From a checkpoint of a small mixture-of-experts model trained on Wikipedia.
Experts: 80 experts in each of 11 layers, 3 picks a token, a sigmoid router.
Below are experts of layer 9 (counted from 0) of a mixture-of-experts language model. Rows are named router (the router's row for the expert), up (a neuron's input weights, with its number) and show model dimensions 56-111. Each number is 500 + 50 x the weight over its row's rms, rounded and kept within 0 to 999. Numbers have three digits each.
After each expert's rows: a language model's description of what the expert responds to. This comes from a sample of Wikipedia text that the model never trained on.

# expert 27
router:556465555430448445492549560551435488433557490456444558494558461543523439442439469440552462440540468446454539496436577551440535466442452562448448441452557449527553465437
up0:461530463570570570518445485558453469533495488570511516524518459478504532543575554412435484584492495530560456513551488504545441585454474546523555542547466532555544371551
up1:382476396554427508508487480489498471521530468541426610498484444452465490541512593480550600586477605529486498514503460543433521478505513468533523445561444589447514546475
up2:449535437608509483541558456468493480502568518436492413493528510576433512513462519506515573552551496514537479421473550505536502498546418449506536415457491481558382491478
up3:446485474557607397512398521470518542509515551396512449527500471469470451484493517516487531533468539493450411543473555582391581482509484507452587513490425509545422468609
up4:495464508612515461423431404504538559511464480656418471451499519509432486486547493456471480562516557508516476546549393476444401559579501525483516445523500612545480492575
up5:493452432541494487385490415440558567554384476500470509477465558469442495482527539540424493502475549519483501492464469506510489502548567475549459521417456571535520412586
up6:457453530496557536466434434516515482537493449501517477546463493434467512519494552485476526571477489506547506537495445490493467534574549482545531574573380533466405451486
up7:456545489482451460540517508571534425533512559468547509469604451535489472621572488592374502479528473579604521505498499439594582537534488557518560514525396554495464471518
up8:541527443430566454524501539552618491547550486562496465468450467444523448499550538571493552443419475521530479457464465507436497586629499498554456551454472470529498495495
up9:544483471538583453564475488482483517517548564483477497431507500657442591405589479595530468451472475518506436538580504480574588414470549520520483494513441460418470428567
up10:542543437545526537448476411442486461433427552534488472496528417448478519634533542529488527539588561553568490463506407507493460474538461514463528496584537500493480473513
up11:544479491455529585523476474419427501527524541539514495584447460502479587527515523584409516532425445442552427519513506444491423618539519602454540509515495578479412466525
up12:429466452563484479508499443527522485548468540507589392505502487434468516515490480496532536564503506449577535490479535543554476516496497474498571539528491486530555563537
up13:577456552485533583450531432436502434506519439465495469564453475566495494561482464491544586548465513446609483509552515482552484527487591499521462550578530607443593492478
up14:486387428518557520455511436557546518434384500468494517570549529471538502513513478521442615482442569460435417472517482475427474488541484554479442432426528497521491392387
up15:449486493493442478451481521422436478517556508489512467567518444471467484423629562510530467486500418532438479477496507502457457427526425519479490495451471517509541579531
up16:456448491479401485562454428445502464581461476555458537502529478504548477442506530522487476517528503488449564684477497462565533506600487482494466589533475498459500490463
up17:522410456542540413519535549432472487546537468514512416610529515484534447542509505437420415548516511528571506405462489609608390541510451551494509522553492575511527539630
up18:552453458475541483508431355400535492555494423476547582503535496447435510516460511581483494529539430573462434487498489487505578522448453498465529592542486583454546508567
up19:416543434532511472571464514547530423524462500535553409530466509520564390588435677573397419500501469481468452476507581557452497519492459538451491492524446664582448547481
up20:524568472515545481513399440502514526524540470482645480512465488500473532540492542526495551664499470498477505472553513554535435601420510469518458457498502532470456519633
up21:449515457525544584460475524506569467583496501498458527495487627437549425499479511530559599534431521478563540509559529524535566488509479482436510569562442491623445450486
up22:470474465577565571500534485497589565500520542516461414488444482490493470490507479506403416571501483519580470486582411526388565464520512497489533573569542578496462456524
up23:487534492528491481436538439536446491497428458498512508532604537562391532458479529476486516588414590544563477515495439489467481592484528600501559547449461532502428497497
up24:524464488504555495459495432505538485510518447451531543587455452503420532439513480530417469513512502515452530579534492410496471552533481506585496513583508509568503416473
up25:423503496517594579552419482490521523479463560439539533534453464522534449489490553540400467557413513513506507546564475527515500490525516370560558566600486457489417534492
up26:490450524519553555378499474607539481448456569396554404506529522513519400512536495501484430582499523479479428396593468534531529561482538558505495445555483521520499491440
It responds to: Commas and linking verbs. Commas and function words such as of, was, is, to in running prose, plus infobox labels like Died, Full, Census.

# expert 28
router:568468550428453455496553563557431483433569483466465556507565455523514456450443468464556454447551476449433526492424558545451533458444454552444459449461563445531536450459
up0:424546492620568513482475539425521456594541491540527489374443447529537555499397572551410509574548537527464491492605497603446489499541546528533565566574431527571552555553
up1:500520524512554493490456539484551542516461584500478537537442565484489488540511510492569620450364559483502482494478399531606499460463523358512481446594444547463532481461
up2:390528510553572570437410406410435536537532423504518546462414445455474592542461460526500528638476485504424613531568422508495470520444526484529481479522511490452418488458
up3:420386423535549448483483454573472475574545591509533492513438589499438489452501471507392528622510493550506474535569478457530541481544518543489534563514442458538530495472
up4:518418509477515482520466545489519551565449557473565542480497478479544573459470540530495512463467468512456412560465443483464469471523512420405470470601524574461426462495
up5:480498467635495543547442486483557501475444576575546458543526525442520520445528425457479557523454477529581442497440453531447533572462449499538542569500480459626471507536
up6:504568479421478439490381513509507560531519468395496445599465560508546572468413498460459447443360469452582527460409473457556495422462500552463453493461416586485582542443
up7:489483479452523484487436560561518438540504412467484414446468440463529467445493521549454473527508516492446511554498494449504539533501460439512492502607469522486476515584
up8:406477536527574484533583517508507501484481532465521500479433443561505528423573471507519525428420494560484463536509445547525481528463529430362493504477468452539497580486
up9:536530508510497600509524497557491573549511487461466449508508478561486466514506463561539523475470550483509442560491463522454504442521502597553518512553427457529438453523
up10:474470521493438398502573536449433447529463473512550503469508598442427504538541474519505463489469491422505535561500500465463556446615481461536485477538552467424456500551
up11:506543446552516434534481560560531555501432518566520474558507462491480495526546534443456590468531462463484558480394480559483467473510566481579475483486445493498477555483
up12:441538511399435497497460511596507556516463500525458408495484503505481574496555403553453425502566528574537504495564416541578521457488476536460561526489457562487404447519
up13:515496402532455554470421533519586512456446471490497517484491494474447443496465498455437509516395433549564451522476451489458504502593464437535611499464545576439394430511
up14:448553522588534407489502513567547498486472509565512404415541508496559552553543491550448446562530511533572548459462536600519450464487483521592572496485527460403521560532
up15:424537569480564494523454423456635534538503474502491538507512516504364442436522483569555519423426513463451500473489493604551522452609507408479530484477427510506441591490
up16:395472521445524584454398474487526529548455529483506467543456441505458519534475568512400423527464555545524411565518410427578510602502492460473540476523485507491538509516
up17:351513468553599454503459495600502530579553404472546556531461553477540488528433510472453572537407495478531482524488492515578484486494536502495495582417430531510507543480
up18:450493479499487501431420500518544494560498478517545493565549494515572525456490498522510500520471477527560506488428526486586520487502444530523494516565509517487393439472
up19:463481494432515544460471505358467436513542408533549318443438544484538493573517535419382498487554522634555440572521538514624507589454560460544547509434587515525543500566
up20:476529412470498584548508484538490536447474509527494462600585536441543528509496528492448422470440606595547441469519449538479496417485481486512521464555460482479398487411
up21:394423513535529460523432487451486469519477464495573507466395462424450587408588415473506439603460367476493519441595464510554504511540518566433472475509377505494512438502
up22:433492461430583528413450561456513470506430601473482442559417562487548567507532560534520633571439414526515609565479391519590410486594490532421576542549524466446464532524
up23:506444408513559482465431510562502528649558481540486494520522537483531461562576532444558514575508480570551515474447359457449552497504517511511529540555438589500543473481
up24:474515524436474547468544465597589476562409503516620531521524599489398536558448522519368541603366479454535476526592466481558512501451550469508481523527533487445552497505
up25:566557377533524524491459518522555529510567481581535514476410443521475532488547514416424324435511497527539427526524476522476445499444437457506552457668454498500579417472
up26:392458568459475518469565523568547582521409562520414489503434497480571486482526507531494544507498464455474397447466482435496516516486399600547529479543471634508438439513
It responds to: Function words in prose. Articles, commas and prepositions in running prose (the, a, by, to), plus nouns finishing a name like Republic or Division.

# expert 18
router:560458543444450435490551549551455488435563479455451552515565463540542435464454452451559453449567453439443532505458561548461534458451445572453452443434564454514544465436
up0:506539524496569481562480480436450458511482493552501452500440510490455482538479509468500472588505507561562434534489534505519495556448454487432548442533538437479517488480
up1:468434444571487420488431547429415484513482548542548568521454523569480446407497431468421518610421497511501496491537561491550537485562437420574437489457478522527456490539
up2:535481543500542544586473454608575564514542482462543563500487533484504521564495444524490508505489485544527537503552497469599446593529392537502387517553530556580497552461
up3:452540408470550420505546488470463465506491482541453505582474577477468522579549511472527482556475580539563586444537360536466471479476483616453496488426482526521465520499
up4:552444508517491448431476454478519483580429512511430521559509444519501525530548540543426382489472553544602453510563467513502471546440557493508444563538504519495528532457
up5:583406515432520559532467459385571508577512515498557519488503566542470582464532460507522447449417358564534520584524532579400516542512467536552415614601565430517540507493
up6:446510562496470505560495430441580587496513474444603450537515555560503593533528467491522438521371533549487499412577580499478515556500465500511472459615446470524456505475
up7:505443418510583445481452475517600425547457480504442384520467509532474519621457517458453437468421485516483469538517440505531515472543516414509543493430450458478585508465
up8:473468470504488475505482421508500486518457480556594439439537484474468557575491433608539551499442430478558472585531552444583440485526443529493509520555400661532481498477
up9:516538469480521546454486417544569504448464505565446417552488471408544517547490556511426545542484433495493598456595493568507518584496460503495433559522473472452484429451
up10:486515483535562423517506463491494545491466470484646509510531463466455491446562526534467463534433442516563527540546512475509509571563469440532406549476532424506528482516
up11:397506550447503512497524518560537512519417500488468526491418474461568575487434422454528464488451533457359505471477536545512483530449535497588529603501470516380593498607
up12:446616508467486495558488504625614527525476536460449426513484493487437561515460461585484558498480457552488519472553378552587623530525534456527496543455473488426446444450
up13:542534539511548542540558541536595515454457557545493474455448552509509465528537618519502430468446478506383527500481524532432479458457444584423534557482527560440455522580
up14:500488440407373343571510498461586497503434490624489414476522581440483557499507467554364544628588593530472531542545477435416468490518555535546485568466551472472522487504
up15:496450498542474484480554577534548631511525489431629541457479490557419526608513590509428475506462553521505551538461451523541556553457440427489564544575531592502489501404
up16:520482482496526504557438406529504501566532508607524535490397483460471552473580515536475521532438455560606541495536401463465492435432594547509452525419562456520485442564
up17:484472478485466502506578523502510467570444475448486470606450513496521495495559545501520545474408470499535493472516526542529533549603521473472494464549478550515437516529
up18:450487463483579457445521413506517589523455482439568426511439513508515499549520463488335516384438525560563457451617502527555505575437461419540477534470442539520614482538
up19:474432561529489476481468470415546485518430642509501529483437440527459617484487540628460538502447556427494380526517442535542478523577518511507605530518512539508525467515
up20:510508550495504542481510412523576443474428520598529493521487467465530544530462467541456603601539488451404422486563478553494527457455503489503473510531399522480493505467
up21:455414520543523475472453508497416591584460428503363437550479457469541522495438527553486512535502488512506428480583485442449497532545509520492525473528489524498468437521
up22:427508489502568515511531593432572563591483452476503483526472595514538531497565551469431461522470479486493486521469471532514512557551465536555582489532571532466466438496
up23:472581466477512499539524441571480489560536458475533349507523467508424465439453533495577456406403553577498550524532555480443519525494541436613440521451502499505606466558
up24:433516488557478540530474509457499549522505510440483458501397505479456480437460521529543473478511413545565547529502440486542450568549506528504490570433447651472540504519
up25:432457592517488473477461406487589481535507479539439436547431429546463546548535600453433551591456496475507477547531575489449476538474492553551402488560444578542476599504
up26:496550360555566550543578500421528496610485585476522470493449508524548472553486568485520457463488560483653603509490417514521555492451476470572429466544500600400476530470
It responds to: Articles after prepositions. Words continuing a clause, mostly the, in, to, of, after prepositions or sentence starts, such as "in the late 1800s", "by".

# expert 20
router:563457558436441444488557542547449475434555472433461562511560456562535444458436452459563458447573440432442546501456553539475536435446447546457445438458557449512555480438
up0:483537451568443449539490539456528519470423498521498464457501568441485564561506449534483505545567517400444478444475511403517491559464496472463481502508445602466516518533
up1:533546507610531397510404425450437413391453578562537476531449514503491477499537453487401515576435524524461557503448455485542496525481456581446558486470560546477531519517
up2:532432472527468458485539430576589499567513561523560469534539507540502485511533540483451436526448549527487489500475473544551562479496596499502539424540454543455453525546
up3:456548391492425467557480522513677567541525434444396533497535489527494458471508467524442517570546479536503425432460517511505587398508482452531538423646517515425517520549
up4:466480521474467451566467487523461563521553501502633512502490531459479521446497539462565466519482489483433485471501559433545460503471554543513521591507490561513442518595
up5:525482376561466506332464460452453531454504582485518550449506498480514568510492516447454460470447446524551410419451514455557475450439495551488565509501460566524551505447
up6:439494491473470507446435494494488407509481486478518447536454460431622537517515582533506462543530460515485538549491570444447418557538488498554534499542537574418481532453
up7:519501516536536526535452492550502497456506484433448516475577437554513473500520525555525435477500518541533539515535561555598532528488475519506502474583491509496486541498
up8:480460561446466394449561460574531522449451521428552481474459564471530514524437482461508501481479475573515506462537486455567519429603475383565535457562500546509531509430
up9:487497503518497546499430491513548539570444458523505477442511430498550479494472458514547535574522495448489483535547468496495414498528491524505524508541530520557589472379
up10:426573458473511487428474452495432505479434493546555453542497409508461505522468478551496477528528397475536525477505520471470508510593445381489487527517494570477415464485
up11:460550442440427433446497497513564524485471428519462533511366557465538574532517417554442567462511470521545520417490514527506509438594416582457504486474457468405535554536
up12:455508515510583523562513547466383552625529522515517534473451507487505568344489472499434527455576411524498500434491487492473433521474607561501434465564461514534419507552
up13:489577549516508535449412450507519483558545503447443462575476498577518503608472533525464428407530500456541466544445452581433592439550417456544475424532418582557550555420
up14:591524456601489544553456495598537533524478477640549391563498510511500544647454475524458571579534528474490440439440506508589460518523493526516574461504502544495435486547
up15:442555538397509473420566509458526438489477451537573481487504447551507593480507517530419450481576438555539461581569488458539448475554487420490462583495477568479513455461
up16:543566530494549505456481472489513412445567453594462501436444514510626505582412527445447560489585576493430450532579543472481537561444462504478455556552509507437626441503
up17:504468506444618527436556500542519428553365563593476526565539534452476500544519551538591388459541507514499522519540512478514399516519477462548457515541475508495478447532
up18:407625517506471568484484559496496484525412507447527508535487483561551553437580499466507477506478392556549474506449453421464478453549396531487547537529578518446444436540
up19:519566525506555475431490419516522439508523523452469461489407515564544455551482503487447496556469576582481574549544591558549581512532406517531517466540458532480436534501
up20:487424403556556572519538467475478598472627611640457601470457552475505581479558418529446505479477508521487461579416390459401500512471540514534477474556439462529409454478
up21:616534534508545540472488444506505450544631484458440515507532534474473487479519588428435494521556583519486588512572434484445511546568543400525491619437507528448507496501
up22:536525467595545503570494506564491454530492490533507485551541558517488479417496506410538476494513402491569547486533501477540587435547514533495481541607454490537532530592
up23:487429427545453431513428615516508458443513448590469518520498447434477516579531474528497534506368494473472421478467460561529520509529511505569541601491440435501463559490
up24:490518494450569568467431494596508480505451599490474563464418481453545556562500516448491473388513506492520567548455523452508573449457550504501556419395565542537507530534
up25:487427474490465540496508402582510437520509563473457487437493444509456491403457461438449564568453412381525608605495444507521500500494526649446516534462383555460514607537
up26:480558499481575513536429446567475471553528464599502543483487499543478574528511502506473579490542454521525549448568469513596515578494461481495527528497441483515478512517
It responds to: Function words, list values. Articles and prepositions like "the", "to" and "of", sentence-initial "The" and "On", plus list items and decimals in country-code or statistics lists.

# expert 17
router:566449551444444433466549545546440490436571485443452548508554457548556438454449444454565461452558447428445534512453546561464546448448450556435444441446560447507542455434
up0:522522471519527487576459436449607468484494452514522426506516506474466505556534513488567554455510535506480503593474548555488380590542550480429604459481429437452528494531
up1:557515576511557421455500557505538540521597483438488431407504422488493530479601510546445546532395505548547548483574477504597575462516456385497506420475503458558512563563
up2:390548536533602483586524460431537483441483455457492499525490500498575422485501485454482563514483502544478431462493495489462465441541502480556523512458578479486489478481
up3:449430470492448550509453513393471453584442479521470403499560525505448548374459572563480564435462502507500485433388520524555407524520424519445445518502494530479498465610
up4:480544543578464560575544499469548460522543493500458414478570545490447475591499512508471522548502513523566453499429493437492539526503580468448481448508619453496480470464
up5:501551477615533595508589441482545547475492432590616425432442463579552550464523524429514451585469488521497537483587554450519430532512506442383587457585468467429481475463
up6:446556487587585552489484433490587515470502531544560501415469545467510587470545522488495517616426529526492608497585466467457515521433411522435466459515455495603516586529
up7:469471491535612540502389482473487465541496464421587540546484559593533457431564471529541546593442450593538482413527520514480536550474501540546511449506499480488416467574
up8:429405461525499524455449531481536558497490547618496499531550578460531417513532474468460439439473456436558482480438517457470484489421482489387446465493399484410477529490
up9:508484508511538543376411524515526480546494433597516541418554503516438583510493505587458533518474458512494455556564507475400427607563507595522537424489517488504447468526
up10:437463463557498538567481537470473506512442546512428567520515499436450566417468504439537491597479451447490484424510389557465491485468512415451416460592534527434514547604
up11:441559513571614582455526527431565429504403554537497369409583469515439421506520465512477524501457487480525496483439546448546495535419511539606524440489535548514460445520
up12:533474501572534438454528440454528501529490501609571351474465604477475595424552454541458437481526553506520513386600425569511479538606453473597436590584474518487457519533
up13:525480483607427536402534486500472543551456528519518468491387537495559544483558461474504494500538536515469479497520406526471473521431506571523568536509512494501463560534
up14:446470571534480513574473416542401512587483617514450462501542510544518518537528612573484517553412414469514480503533475476533463503567431458456455479427510500519451562529
up15:369567505557557495463418517491605475442494506573534470456497598558546511512490497511443507619473582405519543486478525513462452436587495539422533462488455528548470437493
up16:507522501451549457589475437506503470531551584492499413505494456505556522509493573438417478420415461519427509456521390446519521548534535506525499460580485532487607546541
up17:487500478456533439484492502487548523539453397476594470403472439419565559580538524522531526540443490425618465486445401551447412559505507460470469441499496512553494529612
up18:494484453533529486499545511539472474605434450536516514547498507416447431552451360607512510527523590508466443541455467552550486507477465468515463466514537519498517461420
up19:515509449463492538554488518439499482483428425429626408445451552493548542437473527461539604546470456440509571430623511459484444494549577490564508539453484487528476563456
up20:367489454451535501610475461423465482569529537496544506534467506429490463507501515532489530538551513417637471481355492478363465539539492456473480424509480535528490464597
up21:489526604509455518486451445548483517657487481568485550545505564534458539540558496465490548512557525512582542464472489507509599549565483444577465486610496421513580451639
up22:559585461554494456488513403507520452476445496624471470544494567465498457476619484546489589590454598544519453546473582482507528515383512486504552517437468498474365561491
up23:492532414526508545585474532472420523472447473478594541460556458554473484420520487531386452562493554513509465466524483481462491570539598411485571526502479421468503569483
up24:457485483536425464478542396492429489506405516486510457563511526447449526528435508467372473562433515560611544512503589483522418622482552478477499521538512540549428519476
up25:587523493495488466536473568519459458604487584478528497516488518482500515510578527458441581442461521540513503506557447555485436461500536576575557480508533533516487564475
up26:490549508516548590538543490455601485509399482550496593485482467488429461547548371489490493495565520485550574588478531510465539568466482479475581509504437497561511437501
It responds to: Function words, heading numbers. Articles, prepositions and numerals inside running prose and tables, such as the, in, "9th" district, number cells.

# expert 9
router:545436561440448442471550553544447492450564486448451554497552468567558443449447435442553429450556437442446538493476557553458550432458459547458449445448552441538545459437
up0:409480549441493522465515489488520490380444517525439458470510476455560575474623475374472445470525445496522599480449484470490459544490495565539507521468532556527480578585
up1:494461525483607541437435499415557521554495480526472472597511555456486574442524489502494502574476494551531521472492518455445535568585557539544463430560474547513477527580
up2:333548499498494515538496417472587502531474528432518394570472531413452532487442552465471489578486529552507457484503376451551445500534606453459545491477493576499448491463
up3:425472568531548576451536461585458589479573434429482443401526458460474467542461595416440480421480531544537462557507440457481499449548533548481493542491399518456499550520
up4:413510491468452596577549509479572480569455535525533487468519517476420589485535510553486437519499586460473551495454420401543566532514612449557558520496498570464461542498
up5:532522465475631437460603488348551464498530592553518437478494492429505469555540520544517524557450522544492456539533512487499449488509481496528547639519487452444465483521
up6:538486457459513500511535557470515481467423510549403557523298485524451519571559470472486584563494566516525419474489466580506467510485477473501526601492418548490455500522
up7:472486494492548536531482551517529529540499538423508469515472501459531496541391481520466510518542582581502531487609471590472497570519478388505539454533438546533544541533
up8:412494485543512514524457509490472499556490457426480479438468526418456537471513582624500501522495481566624538546561479524575498451490512487525576560568432486420425514462
up9:471542487594570612584564512517557581616530490577536428481529512517445563475533431552514421564404547579434431549437426449451429541549508580534525640508445512451495481510
up10:544503527574489437549509511445513471577387491567547424546541553477535573590470457455546486551436473527666549483556515526443483610532535466538487550501471472461457431473
up11:476541523560485555518503498465525492622511476478557383467331487564553535497488525489497528474534435498500487495542554420528565426537504449474505483524506513532457464490
up12:426507554615577468516570469424466496498520460475589508460497443455542467588535476493489577488469486558545507459537476502476468421436445424510508540588407511437478529463
up13:415455562567548688471469465517535475524446574497461462490562516529478460502535532539508499508534545567554512437580450423508530499548602540523501480436456451498501476529
up14:569507517501470509458353401522501579480520440607464450492553457528398507590474526374465452516513456560497451451583522534490469585517535441625503596420475451531597503542
up15:449520442514475426487455502496549531547499459514594585496450509540516540454523466535502472537506414499511497497483467467510492568597581448512510480529480591498531536428
up16:400514512526552490570531520433536544528543526517492458403484509437417483518574446545473536520453467499483452494473486562516440523536462537510540536548533479475547544530
up17:410437504575496468513439414405543492505486523528502472521460485467447404557524442533499503503457531510547485469494490480545430604525571463461469545588447490543443501526
up18:504630472527455502531499487540560465545453490435489481393450510451469561570505572516432542596536478462580448537514482485463551487473524482531527497445484418493507543494
up19:472487497523470502560476528452524490484456497497505469494516540481560583562593499535484479579445490540457452439530395467606473517621484566536498573564491502521505564452
up20:534353508578514612535560510486471485471400452448520486506471499512570475437541570484509542478604509466563506481431438499464509485469526512529495469595458571464543510452
up21:516501495553548521451408438504562488542518508439544413415476455446524542489474479511566586586509478555515516488461487447364499487498507595499457517497357510447582405489
up22:472497440577429491388519494412518499503448504445409468534541474475505388537521522492433424600544494537501509490455501362443509473445442511551523508491566496554495504524
up23:551545504524538507484514504522549535515501479431612563485576518575508503494472420489530541485487515546570462504476387530562573543498498543478475481370469536564530497532
up24:536622479506532474501494389477475581559495551534472493382560547451474560525525540495549559558447555551519498397495487564517489571461551491442513479547404413477527533514
up25:560558491552502514495462464460588552517412638521504492458454547440569534491556470563431533554609582518516488527540400568497522533530543451477501490520495443512540468539
up26:501457503490401569581597541450521462508457486476612415476427557515487509591522508515446458493470486533460491528443507498411546560413537558579574529465475531453475518470
It responds to: Numbers and codes in tables. Digits, spaces and pipes in sports results and data tables, plus acronyms and codes like UEFA, KSA, JPL and medalist.

# expert 11
router:553438552446448433503562541546450474444563488433446561514562462548550434464442430453558435450562448436455537506461546555462535456446454532447454443443564446530537486443
up0:421553450515516421551474428437521523565551548545490491486482501494378515532481541460472528554421541530551528435576502464467554519476495538526502493511523496468489451542
up1:521559528524448465542516533497516532451471555457454427534503407569582481526467554497588560503377544537470537499414540538516479571485469549524540604586462558518511510496
up2:437525467535477543369493520587499468518453436548574451512550486453421477472451568536494456475452504541533504469549518440522453604552401509568598588585505440508523496532
up3:578505431567524465516523460480424532558501443525565508442452550441434486488498515501574517543510448447565522501496512554524508529556539516518579474510584549506478523477
up4:605562411467496448470422571543407506572560444559402459507520451541558526543451533482443546483557541581510520446438491480546405489427510430495505466550545506510434388527
up5:463575464542444549455435397489445475499410435491494565522471578621552523559504508454513450579492443577539467361501539482584532532507458572492539464456505528501494446493
up6:518592457507537414462469445500596524451480506483507524501455399504427499494480531474485474529408490509520485582542473489547491570484564498490583498535492461605467505587
up7:463496485569440540459459468510479473504481558429410430494449485463483510469542584498446521470449483575552503498613481448611499499494508486502480455530550503484399481521
up8:407414399523427490476560422480500525536542465525527543492520500482568500536455538532551484543450530503467436494469455435567527464572546548504463528462430546510487514570
up9:499515563488538558418479474452451477527508564500542506442423459527548537516574470593460443455450530492610499447432519412502600456535496522494459539518488546593416471416
up10:471535566613491546519557523485529486508451498465526463493534514512568412539545538501511553577486512485496495483443386561515442537507481464458455473507415488476456581567
up11:550541505585487561561480533458534532549399541525445509458466498499454515487480455549455530531482677587515486536451477423537420484458405577513558497505437502546522569465
up12:415517460528420490556492453445513476528497528545440518496454590386454493510498536504425531493440631467459502496542377493583480605532502482521546555496404528553478528518
up13:505538518478482551517438468496562492558500468557465564544460445495496605547484494534481436543498469451539454439602431496515448593533625478530546559525531490534549470477
up14:443480445596624505509455514440433497554508544471508400571541494450566553564452568601428526493504589596572540506510522509565519451439512522534474566536460578486476594535
up15:417641441525460524471479366508540548422494531526465475481530452620446493487408498472499450499449544495505507517466499526516477566558472528581509498521527549461498488533
up16:507523601556439562610526470485583523454538461563410460455536552518449519486491548484524523568422535610568471461541505437568590581577624511529445544525519470551444522501
up17:550574456429523546502522495532468542578429533548451481557515593436473494566497485569549402479472449553449488518498468495517575488566489512481470463502473595475442492565
up18:537500603540528531511509483510605606469459542426507403525537515482507518432508552542499513490461620492536546495500468579554447556541470407524506481539482519489399470460
up19:466453474572507485534515490543440531497393548511519541432467466484476549465614585392446492601504545543471494476483515520578489518454483404607512411501463636443524497560
up20:453512484469395573475504427468435491501471465489501462517487473481450500510441528498452530461453604533505585546553476499544532487560541465550540490556512460525487458484
up21:626503414528517353513500504465491447443481522432481450485504424451523534545508560488442559519493518462435489502563376546478443614507487395509414473444470502518462602496
up22:478474550458573528531458547527501458552540503481439423527555487456399598598535519594441453554562517524513528534553483524464413541473512498600472519473471508549573508527
up23:515492485531461529418492503509417450497457467529499445489462460499514441551550483456434540523428469496571462517437419443464497506485484462456493407542531493453495467493
up24:463510409590449498534475492463501519483449452501469463590495522382471495454515500477488554503443541546461558608533476502414555518496559512506520507564567556506409504563
up25:495440543478498494494465457522440543497493435465569430537466566475414558486499496444423503509420538478592436573531530517511498518594559541465448469563429538507500449558
up26:478456386529434551526486523525515480554417547478579513439472547534479504505553481533450471484456574497513451581486440509554569539482453492493463481500568603494443510448
It responds to: Prepositions, labels, table pipes. Prepositions before dates, colons after list labels and table pipes, such as in 1985, "Teams:", "Telephone code:".

# expert 12
router:558455540445432458472551569550440477432563472462440558507563455557526458447468458455553460435560465459432522500460571545462538436457443553458469437441548442520538462446
up0:559485413576553480531477484520429481404536576508464489418458550453504493571500485538536546606494587586445584483540454490537546590525513551506537522465467566435497506492
up1:463517447519414416478434546491432382542512392433471519529538486494546604473597557561444560536452462548617518567479450544526483553445465455615469596513574525503438491440
up2:630485388573523509442500472491489559556531484478466491461523382501423526430512600460447553452468525533469539456486405485490575575449551424501487570481448445450514483508
up3:456569516533423526476583539425514492489546457417449515519529385463505546488549497450534514537428478503494490545528532544548516446435585401545666454552492519467539495485
up4:452380357501553477443478516422543577540478533437476488566401508556436571484514493453521501537509521428409422572482537497475412551504523482453442362600506451511468472501
up5:488544468445523450515482441492495487504470432473493405384464524452527449437586535485433469479414462499418491451574447449442423544519465481532510460524485494569488483497
up6:504542545503504468461557475551487459487521425480480473493585489631524509481468543519421520531411463480430540512453512483436527524478497441473556523548517529468482573423
up7:522489471588507522486570532465611481495510438489408394508459558501484444551625520413464531515370481519491544491503547535559513528577473557523556440408392545522504522549
up8:511485541556427497527433546558418446474514456539519492520554419502579614448458572518486634452538487573545580551523536457508443511575466487439514508438517495521457559499
up9:479510477458474514555476549523469550532385510539423549561545490511417610480471624500470523530416459521500489525508523523483515576493437531476616516502561551522552425504
up10:449498441545449489511541556492424530451546503454448436433496503481495455479483548418397468496500521445410524518589469504488481574490484420549530570479597512376548609518
up11:535401445460473549518438560599530517516454480547584478535496481575527551483519497496404613548382490498473523513516447528491489589403405506645532510482393526516549570477
up12:427519570559493547371547556496590485469538477434512511431451504546476500568436486541571553411499424479483500542559538435439537469483474575529478491434587464524485543498
up13:551469408480522467487569532497539437526518519488500463490483504487520457450519391402487439511466522509525498541626503495606521559599515460554563511477486554525460456454
up14:420481420535546459438548547465520551408569519509500496523479514491495513550473471418523520567446508477425498506585485482467525525566500392452466539395508489564549547570
up15:558495447477569480415514488620503526508419494506449447507472496548504451495553426491420488456392543506515485470484482477427519553513459454427553516556437421595482526439
up16:462472408527547522448493564446538389613537432457498558516489526562540442505501420456499541537538460407428540555498440577540536545640516541508399518524411506553483512567
up17:590468435530509487634445538482533450521542599458512515578430534530630476536490530479522525502496573454437486438440402483480551524485563539474476541472502595504492410538
up18:533481457463465479433476440585543542511519418483469518442520391487448546434561584503487504579483507577518567505422503610541389534430411527435487515530456538480537513536
up19:430415444579351495548471504506545512456419472398523607497459522486510458528479457410429523509465405515562469514438452457474427567562517426518526554423515524583510527578
up20:458551535490547497488467468494508423382461468387473453546493485480449341618504524427589495476467463548460462493505409510515465456376472498478489536539543571493543456415
up21:544511425447425424443465443485488446451500413469483541491531581468460452553577454518500453583450446636560536496466506518424518564510480460581468532434607455555417510628
up22:446547550582484480522493476474443613469540503572479538482510448603506544458558540531492554512501478558545546490470458542402495602561590428475606551558497520501452438408
up23:457522437524554428461458505634489559466460553534465495495541486513556516468520484556501453500422445472488445539527440492470498548493529513467542516467484528482404548484
up24:432400539509506453480519529546468563529446499414600489585504495565499521492580507527467634547484428498603505547428576494491501442571530475577467575516483522523558540520
up25:474470404581470556582563480504531495452472503637471505518433501498429537597531503470373543517443556477571416513509453488523598502480546483460476519564552577572505549518
up26:440488443443528574453514593439517560520526439444464476426487481481532504584518501431493482522504550447464491514540520586466512508497505535505536551441487493485425429407
It responds to: Function words, infobox labels. Common function words like the, in, was, on, and commas in prose, plus year prefixes (196, 200) and infobox labels like Member, Released.